{
  "n_layer": 11,
  "d_model": 448,
  "n_experts": 32,
  "experts_per_token": 2,
  "d_expert": 352,
  "d_shared_expert": 384,
  "activation": "squared_relu",
  "moe_layers": [0, 1, 2, 3, 4, 5, 6, 7, 8, 9, 10],
  "router_score": "softmax",
  "normalize_top_k": false,
  "routed_scale": 1.0,
  "balance_loss": 0.00115,
  "balance_bias": true,
  "router_z_loss": 0.0001,
  "init_std_router": 0.0166,
  "lr_router": 0.000354,
  "vocab_size": 32768,
  "norm": "rmsnorm",
  "norm_eps": 1e-06,
  "tie_embeddings": "early",
  "optimizer": "adamw",
  "lr": 0.00086,
  "beta1": 0.9,
  "beta2": 0.95,
  "grad_clip": 1.0,
  "batch_tokens": 131072,
  "seq_len": 1024,
  "train_tokens": 1528000000,
  "steps": 11658,
  "dataset": "wikipedia_en"
}
Below are experts of layer 3 (counted from 0) of a mixture-of-experts language model. Rows are named router (the router's row for the expert) and show model dimensions 0-223. Each number is 200 + 40 x the weight over its row's rms, rounded and kept within 0 to 999.
After each expert's rows: a language model's description of what the expert responds to. This comes from a sample of Wikipedia text that the model never trained on.

# expert 25
router,188,205,276,228,187,57,168,207,223,225,200,144,217,210,190,187,253,165,143,229,206,174,255,218,249,211,250,203,210,230,205,106,201,181,208,147,135,278,274,191,220,198,214,132,218,172,128,150,262,181,101,211,180,321,342,238,191,118,253,212,220,203,210,226,181,198,147,193,255,201,207,183,182,257,205,192,137,174,164,189,184,228,198,176,167,197,155,239,161,239,210,189,167,259,252,163,239,208,208,123,182,195,209,195,192,191,119,218,178,180,228,235,192,241,138,164,280,187,252,197,135,270,223,181,209,245,193,152,150,123,178,188,150,183,188,244,178,230,219,230,121,160,215,158,163,242,211,224,202,142,180,226,201,198,220,190,172,218,166,193,246,190,115,205,204,293,247,110,230,151,159,169,216,110,216,260,218,197,261,188,229,160,143,170,242,204,184,201,150,183,213,248,183,227,154,209,195,171,162,251,214,206,193,262,215,200,221,195,123,213,212,231,223,181,205,206,209,202,181,222,189,170,219,253
Capitals after hyphens

# expert 12
router,186,137,269,155,177,119,175,182,191,234,218,160,247,211,197,175,213,123,143,240,133,218,239,233,204,196,268,189,237,196,200,101,256,194,210,178,135,258,253,218,243,209,171,122,227,210,181,139,239,158,170,240,184,288,285,263,245,174,188,203,228,191,177,179,133,237,152,217,200,202,152,180,191,250,214,217,151,178,175,200,172,222,164,192,232,209,122,172,112,182,239,196,211,228,223,186,220,239,205,137,201,151,191,210,183,186,70,191,170,233,190,211,215,224,205,199,267,142,259,204,107,254,214,151,199,267,226,109,157,137,147,203,238,215,237,211,158,200,123,186,167,144,218,161,236,244,238,188,219,141,197,249,211,115,276,272,132,205,201,254,211,187,122,186,181,266,223,166,214,191,172,191,210,154,213,261,171,235,268,204,217,135,208,116,230,179,268,214,210,165,194,226,107,219,182,216,189,183,216,244,230,193,193,238,243,185,204,170,142,223,208,213,214,212,183,231,255,164,195,210,170,151,193,214
Capitalized name onsets

# expert 24
router,192,210,208,179,271,163,207,252,195,166,174,197,181,203,153,218,190,133,188,191,229,162,218,216,217,241,226,159,195,243,128,138,184,206,187,191,157,230,254,211,165,190,158,203,228,201,216,136,225,142,174,242,191,219,271,233,278,234,209,214,237,148,133,212,156,251,113,132,258,158,126,183,188,282,220,296,236,195,154,153,236,247,220,212,219,201,174,266,240,215,226,170,225,255,229,191,217,205,190,165,222,255,183,240,245,151,155,239,107,282,219,178,207,182,146,237,231,191,251,193,209,172,156,190,163,276,219,182,160,227,220,197,185,285,169,238,195,215,181,226,160,173,223,189,196,190,202,168,244,166,167,220,249,198,191,219,225,205,157,163,212,286,74,202,219,256,153,98,197,199,153,213,271,164,234,213,223,257,250,233,186,105,230,204,258,119,163,194,203,168,254,196,188,261,138,223,184,196,157,194,181,187,127,216,224,270,202,164,155,230,210,200,197,229,249,172,237,187,203,191,131,173,156,193
Verbs and particles

# expert 5
router,200,134,257,166,214,75,178,229,158,179,209,219,256,163,156,168,201,148,182,232,158,172,270,210,238,248,233,139,207,244,221,140,171,168,201,170,121,317,298,204,217,197,115,173,191,224,206,171,219,136,146,223,221,251,236,220,239,196,219,245,139,234,178,230,149,194,139,235,227,181,188,145,157,212,188,199,184,184,192,193,221,226,186,183,199,233,138,203,147,194,264,218,164,246,235,177,187,185,247,109,194,191,191,196,192,170,147,216,171,173,206,240,266,255,180,197,216,187,225,213,118,189,214,195,215,267,242,122,168,172,138,160,156,187,224,194,178,194,185,204,154,193,238,167,183,245,280,234,248,190,177,209,197,116,231,187,164,235,190,203,234,229,88,200,217,269,233,156,238,192,163,158,222,150,220,224,173,225,299,273,197,168,181,196,288,223,256,230,200,170,187,171,174,201,158,147,182,223,239,258,241,168,257,249,256,162,192,125,102,172,200,191,220,253,195,207,241,143,206,253,215,154,222,277
Geographic place names

# expert 13
router,180,171,237,254,192,123,145,253,232,191,200,195,193,128,173,205,265,150,120,204,224,232,185,216,222,212,260,185,200,245,196,165,193,227,204,176,160,312,239,202,185,219,172,160,217,167,184,163,216,134,180,250,260,267,309,218,215,220,173,237,267,209,146,238,156,174,178,224,213,151,197,197,175,235,111,226,170,164,153,204,257,231,166,245,164,216,172,252,112,279,209,178,178,217,237,198,209,220,187,131,218,214,236,279,233,202,108,211,166,189,233,214,249,239,232,191,218,222,253,227,180,216,237,145,204,271,223,117,96,106,235,183,242,205,197,228,193,195,193,238,186,181,219,228,200,204,245,186,194,153,138,167,161,180,246,263,190,180,115,214,223,290,88,229,184,288,219,122,190,202,165,188,225,174,222,273,168,179,304,240,232,158,194,192,242,198,201,218,170,188,213,203,186,137,115,231,181,173,228,216,187,196,207,214,245,198,184,180,121,237,198,232,198,142,221,151,218,146,143,213,108,126,240,268
Verb-linked prepositions

# expert 20
router,199,181,275,155,210,165,192,196,178,200,198,201,187,175,230,208,166,154,100,253,203,215,261,174,241,197,214,184,218,218,174,161,243,160,244,192,154,269,256,207,215,267,153,135,253,161,167,139,262,115,152,198,180,218,238,287,253,174,229,180,166,205,215,198,143,274,96,217,247,173,171,194,179,237,149,168,136,225,201,167,271,218,168,223,216,234,149,221,170,210,239,217,227,250,228,198,152,159,193,181,190,160,244,262,231,164,163,165,228,200,205,185,265,199,201,223,208,184,200,223,165,227,221,166,203,244,189,167,177,159,172,121,185,220,186,227,248,182,148,227,158,203,193,152,189,217,215,260,185,154,170,206,245,173,200,197,133,242,155,199,177,242,117,154,185,231,222,119,233,209,151,226,241,155,192,190,212,194,255,243,170,118,262,179,266,208,199,263,195,197,174,206,137,219,71,152,184,213,215,187,217,182,171,278,167,200,204,200,157,240,194,229,190,190,159,153,262,212,176,270,133,140,193,239
Person and role nouns

# expert 28
router,195,204,203,186,206,118,153,203,252,225,226,174,182,153,134,175,166,236,160,228,177,151,193,225,271,213,245,273,249,258,101,140,222,177,195,232,160,261,268,196,207,215,179,144,210,223,237,179,214,192,175,230,196,153,252,243,208,205,216,252,150,193,180,205,136,187,133,223,197,224,131,181,108,245,163,203,123,191,202,224,216,268,162,239,244,186,141,263,159,195,198,161,204,282,176,188,162,205,203,158,227,236,225,232,238,192,149,170,202,223,212,204,250,211,187,183,245,195,240,251,211,274,179,170,154,280,259,127,170,168,218,175,228,244,219,238,154,202,240,251,172,158,205,132,199,251,185,301,228,130,205,155,212,192,200,207,137,237,212,209,215,242,136,224,233,211,246,161,245,126,214,224,216,248,192,272,178,200,181,262,223,157,193,167,285,188,175,239,175,181,183,210,176,201,210,273,228,177,157,222,232,207,204,253,216,214,225,198,176,217,179,226,274,174,206,201,188,207,174,205,181,177,243,212
Entity-type nouns, abbreviations

# expert 16
router,169,209,227,188,200,160,155,185,171,234,198,231,218,204,183,154,194,157,194,181,133,224,233,195,202,157,222,192,204,199,154,171,208,251,204,176,163,292,225,200,216,258,194,214,218,178,202,189,256,138,137,203,189,207,250,314,247,186,227,254,242,226,185,185,179,230,123,167,245,175,174,194,161,175,177,198,157,176,189,227,251,245,150,204,244,210,158,236,183,225,209,203,161,287,255,150,256,171,200,167,199,180,188,204,200,150,134,167,142,199,228,214,213,253,201,221,250,240,212,215,206,206,221,142,248,228,220,104,184,189,128,188,258,246,180,228,204,189,175,214,203,175,250,140,148,207,161,260,225,155,178,143,201,164,210,218,194,180,142,155,256,233,132,165,164,231,181,67,204,154,171,163,230,131,157,262,218,170,300,191,232,167,192,221,266,173,191,246,199,218,181,161,172,261,99,192,191,182,172,211,206,194,179,234,214,196,222,170,133,206,236,215,233,180,206,179,204,236,210,222,144,142,197,202
Plural and abstract nouns

# expert 29
router,129,218,201,129,220,114,130,152,172,274,229,127,188,199,181,143,185,193,188,194,154,224,254,166,170,197,192,277,249,166,157,158,217,262,128,191,166,190,188,197,203,201,202,216,194,203,198,194,197,240,191,171,223,299,301,203,222,193,215,188,236,203,235,159,182,220,222,217,195,168,131,168,152,215,247,214,174,216,210,286,174,194,160,177,183,288,199,159,172,256,193,202,132,144,260,152,208,203,129,173,123,200,241,226,181,170,179,131,154,228,175,224,229,259,192,228,281,204,227,224,174,235,200,244,231,291,246,136,188,187,232,185,238,200,249,217,225,189,233,157,213,128,219,235,192,240,172,228,255,182,158,163,187,254,195,267,212,283,194,204,200,237,187,169,239,201,178,141,203,151,210,216,278,137,194,258,256,211,257,212,240,207,117,164,225,254,208,171,105,219,217,178,168,206,208,195,148,116,160,168,174,186,192,147,193,193,212,148,154,276,235,212,239,235,186,190,227,194,207,194,187,162,252,297
Latinate and scientific pieces

# expert 9
router,146,149,244,228,240,151,195,183,197,242,152,205,237,141,148,210,186,116,170,189,201,184,190,236,232,175,294,202,229,237,190,144,266,184,180,186,151,267,248,258,180,258,197,136,242,182,255,248,230,195,204,237,162,235,255,293,200,191,228,222,219,265,270,226,101,200,139,147,229,183,196,172,162,271,172,246,125,190,185,179,232,205,160,165,226,195,153,188,172,208,240,157,182,237,203,184,236,181,216,141,163,243,243,291,167,177,122,195,177,206,156,237,248,231,185,174,266,170,260,168,128,230,204,173,242,315,206,182,179,178,127,208,217,217,200,237,159,158,190,142,147,171,218,122,179,227,215,232,233,139,180,206,181,109,238,265,143,240,176,207,171,259,191,204,224,267,215,168,235,223,183,180,217,203,213,255,205,167,219,186,225,197,137,168,222,197,250,285,240,221,212,255,214,205,158,183,218,193,222,210,244,241,161,261,201,215,230,167,136,279,190,209,184,180,217,266,233,228,155,225,171,141,219,235
Modifier word starts

# expert 26
router,145,252,211,237,242,103,145,200,222,170,203,239,261,201,178,120,184,137,178,140,145,209,174,263,234,184,264,138,202,205,152,141,237,222,201,160,177,221,166,176,259,191,161,185,206,179,153,199,191,246,195,216,160,325,252,212,279,221,189,246,207,149,236,211,234,197,97,178,197,200,153,202,167,266,190,219,205,229,163,185,284,268,244,241,233,264,179,223,137,237,218,186,208,210,183,181,227,149,179,198,229,254,234,232,202,137,190,227,178,248,158,183,211,152,241,236,218,178,233,208,180,163,195,200,225,223,167,192,67,209,167,141,223,253,263,188,213,142,149,189,200,153,191,211,139,301,242,217,167,171,262,245,248,200,174,188,235,224,191,208,150,188,103,195,193,186,206,168,258,238,188,233,237,78,228,182,243,238,190,195,191,183,196,115,266,254,173,161,173,189,223,237,163,180,205,147,181,128,205,290,178,264,198,234,215,179,182,188,199,242,206,247,249,231,284,177,141,211,218,215,182,154,163,196
Word pieces in names

# expert 8
router,149,211,266,145,204,180,178,228,173,205,264,163,231,180,211,160,252,148,179,228,200,165,197,194,243,184,254,206,176,202,187,158,222,189,202,161,127,282,256,197,212,219,173,158,220,229,142,152,228,121,211,230,207,237,231,241,207,174,199,221,253,233,216,212,99,197,107,195,254,171,182,130,163,216,142,200,155,185,188,207,264,207,186,224,269,190,220,218,163,196,222,216,156,261,201,188,199,185,245,137,181,217,233,208,171,179,127,225,160,205,228,245,189,210,155,161,249,119,217,251,169,249,170,182,242,273,215,112,171,220,153,123,222,234,195,234,212,184,215,251,157,184,169,155,272,260,201,215,257,180,164,189,199,155,217,270,143,162,136,190,207,252,160,192,257,290,211,184,196,219,171,192,183,137,207,195,233,212,286,213,229,113,178,121,282,201,268,219,202,146,215,217,134,194,152,230,208,231,173,217,178,202,193,253,216,227,217,206,131,245,239,200,204,175,161,184,228,153,172,258,166,113,214,172
Given names, title starts

# expert 23
router,201,171,231,216,234,132,138,228,184,229,146,184,183,245,199,183,208,152,152,235,197,169,216,244,211,239,271,196,235,201,181,171,224,191,219,201,117,309,217,211,207,261,207,158,237,219,174,195,277,206,205,275,193,250,240,245,221,169,205,215,211,245,174,183,200,211,149,193,216,213,223,181,218,252,209,269,198,222,174,141,243,178,143,163,167,225,185,279,195,232,216,194,189,276,146,187,166,230,217,207,160,196,271,185,217,119,132,184,171,256,154,220,248,239,238,248,282,187,230,209,189,239,196,165,222,200,262,186,174,152,240,219,221,166,255,209,202,221,149,228,192,199,199,174,260,214,257,205,247,129,161,160,158,142,275,185,138,200,187,148,250,212,164,187,253,209,226,144,235,188,186,159,245,148,150,284,214,146,239,253,224,220,179,209,240,216,228,276,200,159,146,248,127,235,173,193,139,160,162,256,246,212,153,249,181,212,219,119,161,219,194,245,238,191,215,159,162,241,167,185,225,161,216,199
Descriptive adjectives, topic nouns

# expert 0
router,213,153,259,232,176,175,167,209,233,240,182,196,230,172,205,221,205,164,168,249,168,260,211,221,218,207,243,182,214,215,173,120,200,197,188,157,103,271,216,147,188,215,223,121,226,170,144,108,288,177,162,241,214,263,238,264,195,153,214,159,215,281,216,160,194,188,100,208,241,166,253,176,146,241,161,221,143,206,164,220,174,235,135,198,208,243,152,258,142,241,167,196,195,222,200,180,182,225,223,160,174,145,188,239,194,182,120,199,197,232,188,254,228,162,252,261,284,148,270,222,173,222,223,182,155,216,271,115,150,116,206,130,245,167,206,242,150,192,216,219,129,176,173,236,210,214,231,197,234,158,160,197,146,167,196,211,187,214,218,178,213,214,114,187,183,275,170,100,208,222,178,151,283,196,162,238,202,204,251,191,204,168,193,132,278,202,193,224,226,186,221,214,163,207,162,173,182,194,178,233,232,161,195,232,149,253,212,141,176,238,197,208,201,136,224,194,222,135,198,248,143,186,202,202
Infobox list separators

# expert 31
router,175,191,169,137,142,157,180,209,199,177,189,157,205,205,215,186,185,182,205,178,187,197,203,153,252,274,265,146,243,180,144,105,252,199,220,212,97,295,178,161,196,208,213,134,220,253,216,102,197,244,181,227,221,271,218,182,237,212,164,228,256,185,231,187,206,180,194,210,222,230,224,168,88,249,158,252,183,186,199,209,266,224,166,211,230,232,176,222,178,257,285,258,189,182,208,147,203,163,225,161,190,174,194,302,186,159,109,195,170,161,142,180,311,209,167,227,243,220,211,237,183,182,211,268,218,196,177,153,186,209,250,179,210,211,254,164,269,175,187,198,180,162,209,229,221,257,194,232,256,221,177,161,175,239,217,173,217,245,201,192,204,187,115,183,204,232,209,163,224,217,188,239,244,184,186,178,215,201,203,193,223,182,225,180,189,291,239,157,144,210,222,174,159,212,202,260,184,129,207,186,230,146,134,163,207,177,189,121,128,208,175,251,162,174,200,205,144,171,150,221,183,185,243,183
Name-internal syllables (o/u)

# expert 27
router,202,174,289,201,255,148,140,225,178,186,174,238,225,124,165,171,168,208,140,221,209,181,195,212,251,216,267,247,244,195,157,120,272,154,206,244,146,297,200,193,177,199,168,216,278,257,165,133,232,169,216,205,225,216,298,197,193,126,178,259,220,248,190,154,110,225,93,189,257,199,172,162,131,207,199,211,151,148,146,233,214,249,182,181,168,227,193,206,193,197,254,240,212,232,221,135,156,226,239,155,141,157,184,176,227,239,211,161,230,205,173,242,260,238,162,212,313,210,238,199,155,238,209,191,185,228,255,172,159,180,192,173,189,225,212,157,170,193,166,259,211,212,241,202,163,265,287,244,288,190,221,168,214,144,226,188,216,235,155,178,160,212,146,157,220,271,201,222,247,189,153,229,229,207,186,209,222,170,261,223,175,161,162,152,262,200,297,255,241,134,226,203,184,292,163,207,183,200,136,228,206,148,166,181,196,204,250,203,169,202,194,253,211,193,191,186,215,209,184,255,188,117,212,289
Asian place and names

# expert 18
router,145,211,218,238,166,91,214,187,238,186,208,158,204,204,166,209,229,220,126,215,199,172,281,162,237,195,226,163,212,182,179,47,216,189,164,214,135,249,205,176,225,179,192,141,208,181,145,148,219,207,202,177,194,248,198,229,255,220,169,274,204,163,229,213,231,229,227,188,253,195,220,196,162,197,175,195,212,159,176,243,236,218,170,167,246,228,183,154,116,210,252,167,235,238,262,170,253,221,246,172,191,230,185,219,217,211,106,259,197,179,233,159,210,192,173,228,191,224,269,202,149,218,210,149,185,272,215,167,176,193,208,135,184,245,224,213,243,208,255,202,195,154,224,186,191,259,197,290,228,128,162,168,220,252,214,171,208,249,218,263,196,215,111,195,178,285,245,120,254,144,181,149,239,125,227,184,252,139,218,173,202,159,219,126,193,198,188,141,202,228,159,239,148,200,164,155,186,149,217,241,203,194,203,183,182,178,269,112,118,172,190,222,161,233,206,189,250,223,144,212,232,232,159,189
Mid-word name pieces

# expert 2
router,163,171,267,191,238,187,152,268,190,260,193,227,226,208,164,169,230,168,228,211,155,161,207,234,285,194,243,185,180,230,195,138,210,216,178,202,140,235,257,221,168,220,149,189,191,225,229,201,218,156,232,224,235,218,214,294,180,186,248,189,166,204,197,211,124,180,149,196,231,148,156,136,130,278,213,216,211,191,175,200,234,277,126,205,230,217,232,181,195,196,187,240,164,259,215,166,177,196,239,213,188,246,231,211,191,158,110,216,88,213,222,214,308,247,203,254,269,228,220,221,126,221,223,148,232,238,256,128,96,195,241,172,144,246,203,248,130,225,172,238,129,126,222,189,181,217,268,250,171,220,166,201,215,159,208,237,211,199,154,188,177,251,124,160,206,226,177,216,234,156,150,179,294,188,202,220,275,179,226,241,241,161,235,181,214,221,180,197,234,184,166,211,143,181,160,187,219,222,175,221,240,182,229,184,218,219,217,198,159,177,254,205,197,214,181,184,272,221,172,231,143,146,222,185
Capitalized name components

# expert 17
router,209,178,228,211,235,154,147,228,243,206,156,203,168,192,157,172,178,135,185,234,171,183,196,207,281,169,253,215,232,219,173,119,210,178,190,180,128,269,234,217,179,203,195,167,199,230,232,232,239,131,192,256,190,181,255,220,178,183,186,254,143,229,241,165,125,200,164,153,240,160,175,163,141,232,156,206,156,178,168,196,271,223,170,246,233,229,149,277,195,157,209,174,203,267,227,196,195,203,201,165,211,192,236,198,169,157,133,206,183,242,188,217,288,247,155,217,233,221,217,163,229,199,198,137,209,246,274,122,180,177,185,173,180,230,212,219,183,162,210,248,179,246,212,162,190,244,220,291,233,145,138,224,212,118,260,193,189,188,170,244,205,263,179,220,211,225,235,158,268,219,178,244,257,135,223,235,245,155,262,240,265,140,181,146,253,235,238,298,192,151,157,189,174,239,204,170,146,151,148,183,270,251,229,277,191,147,158,237,109,211,173,184,188,221,234,217,277,203,184,205,202,158,258,189
Media and sports terms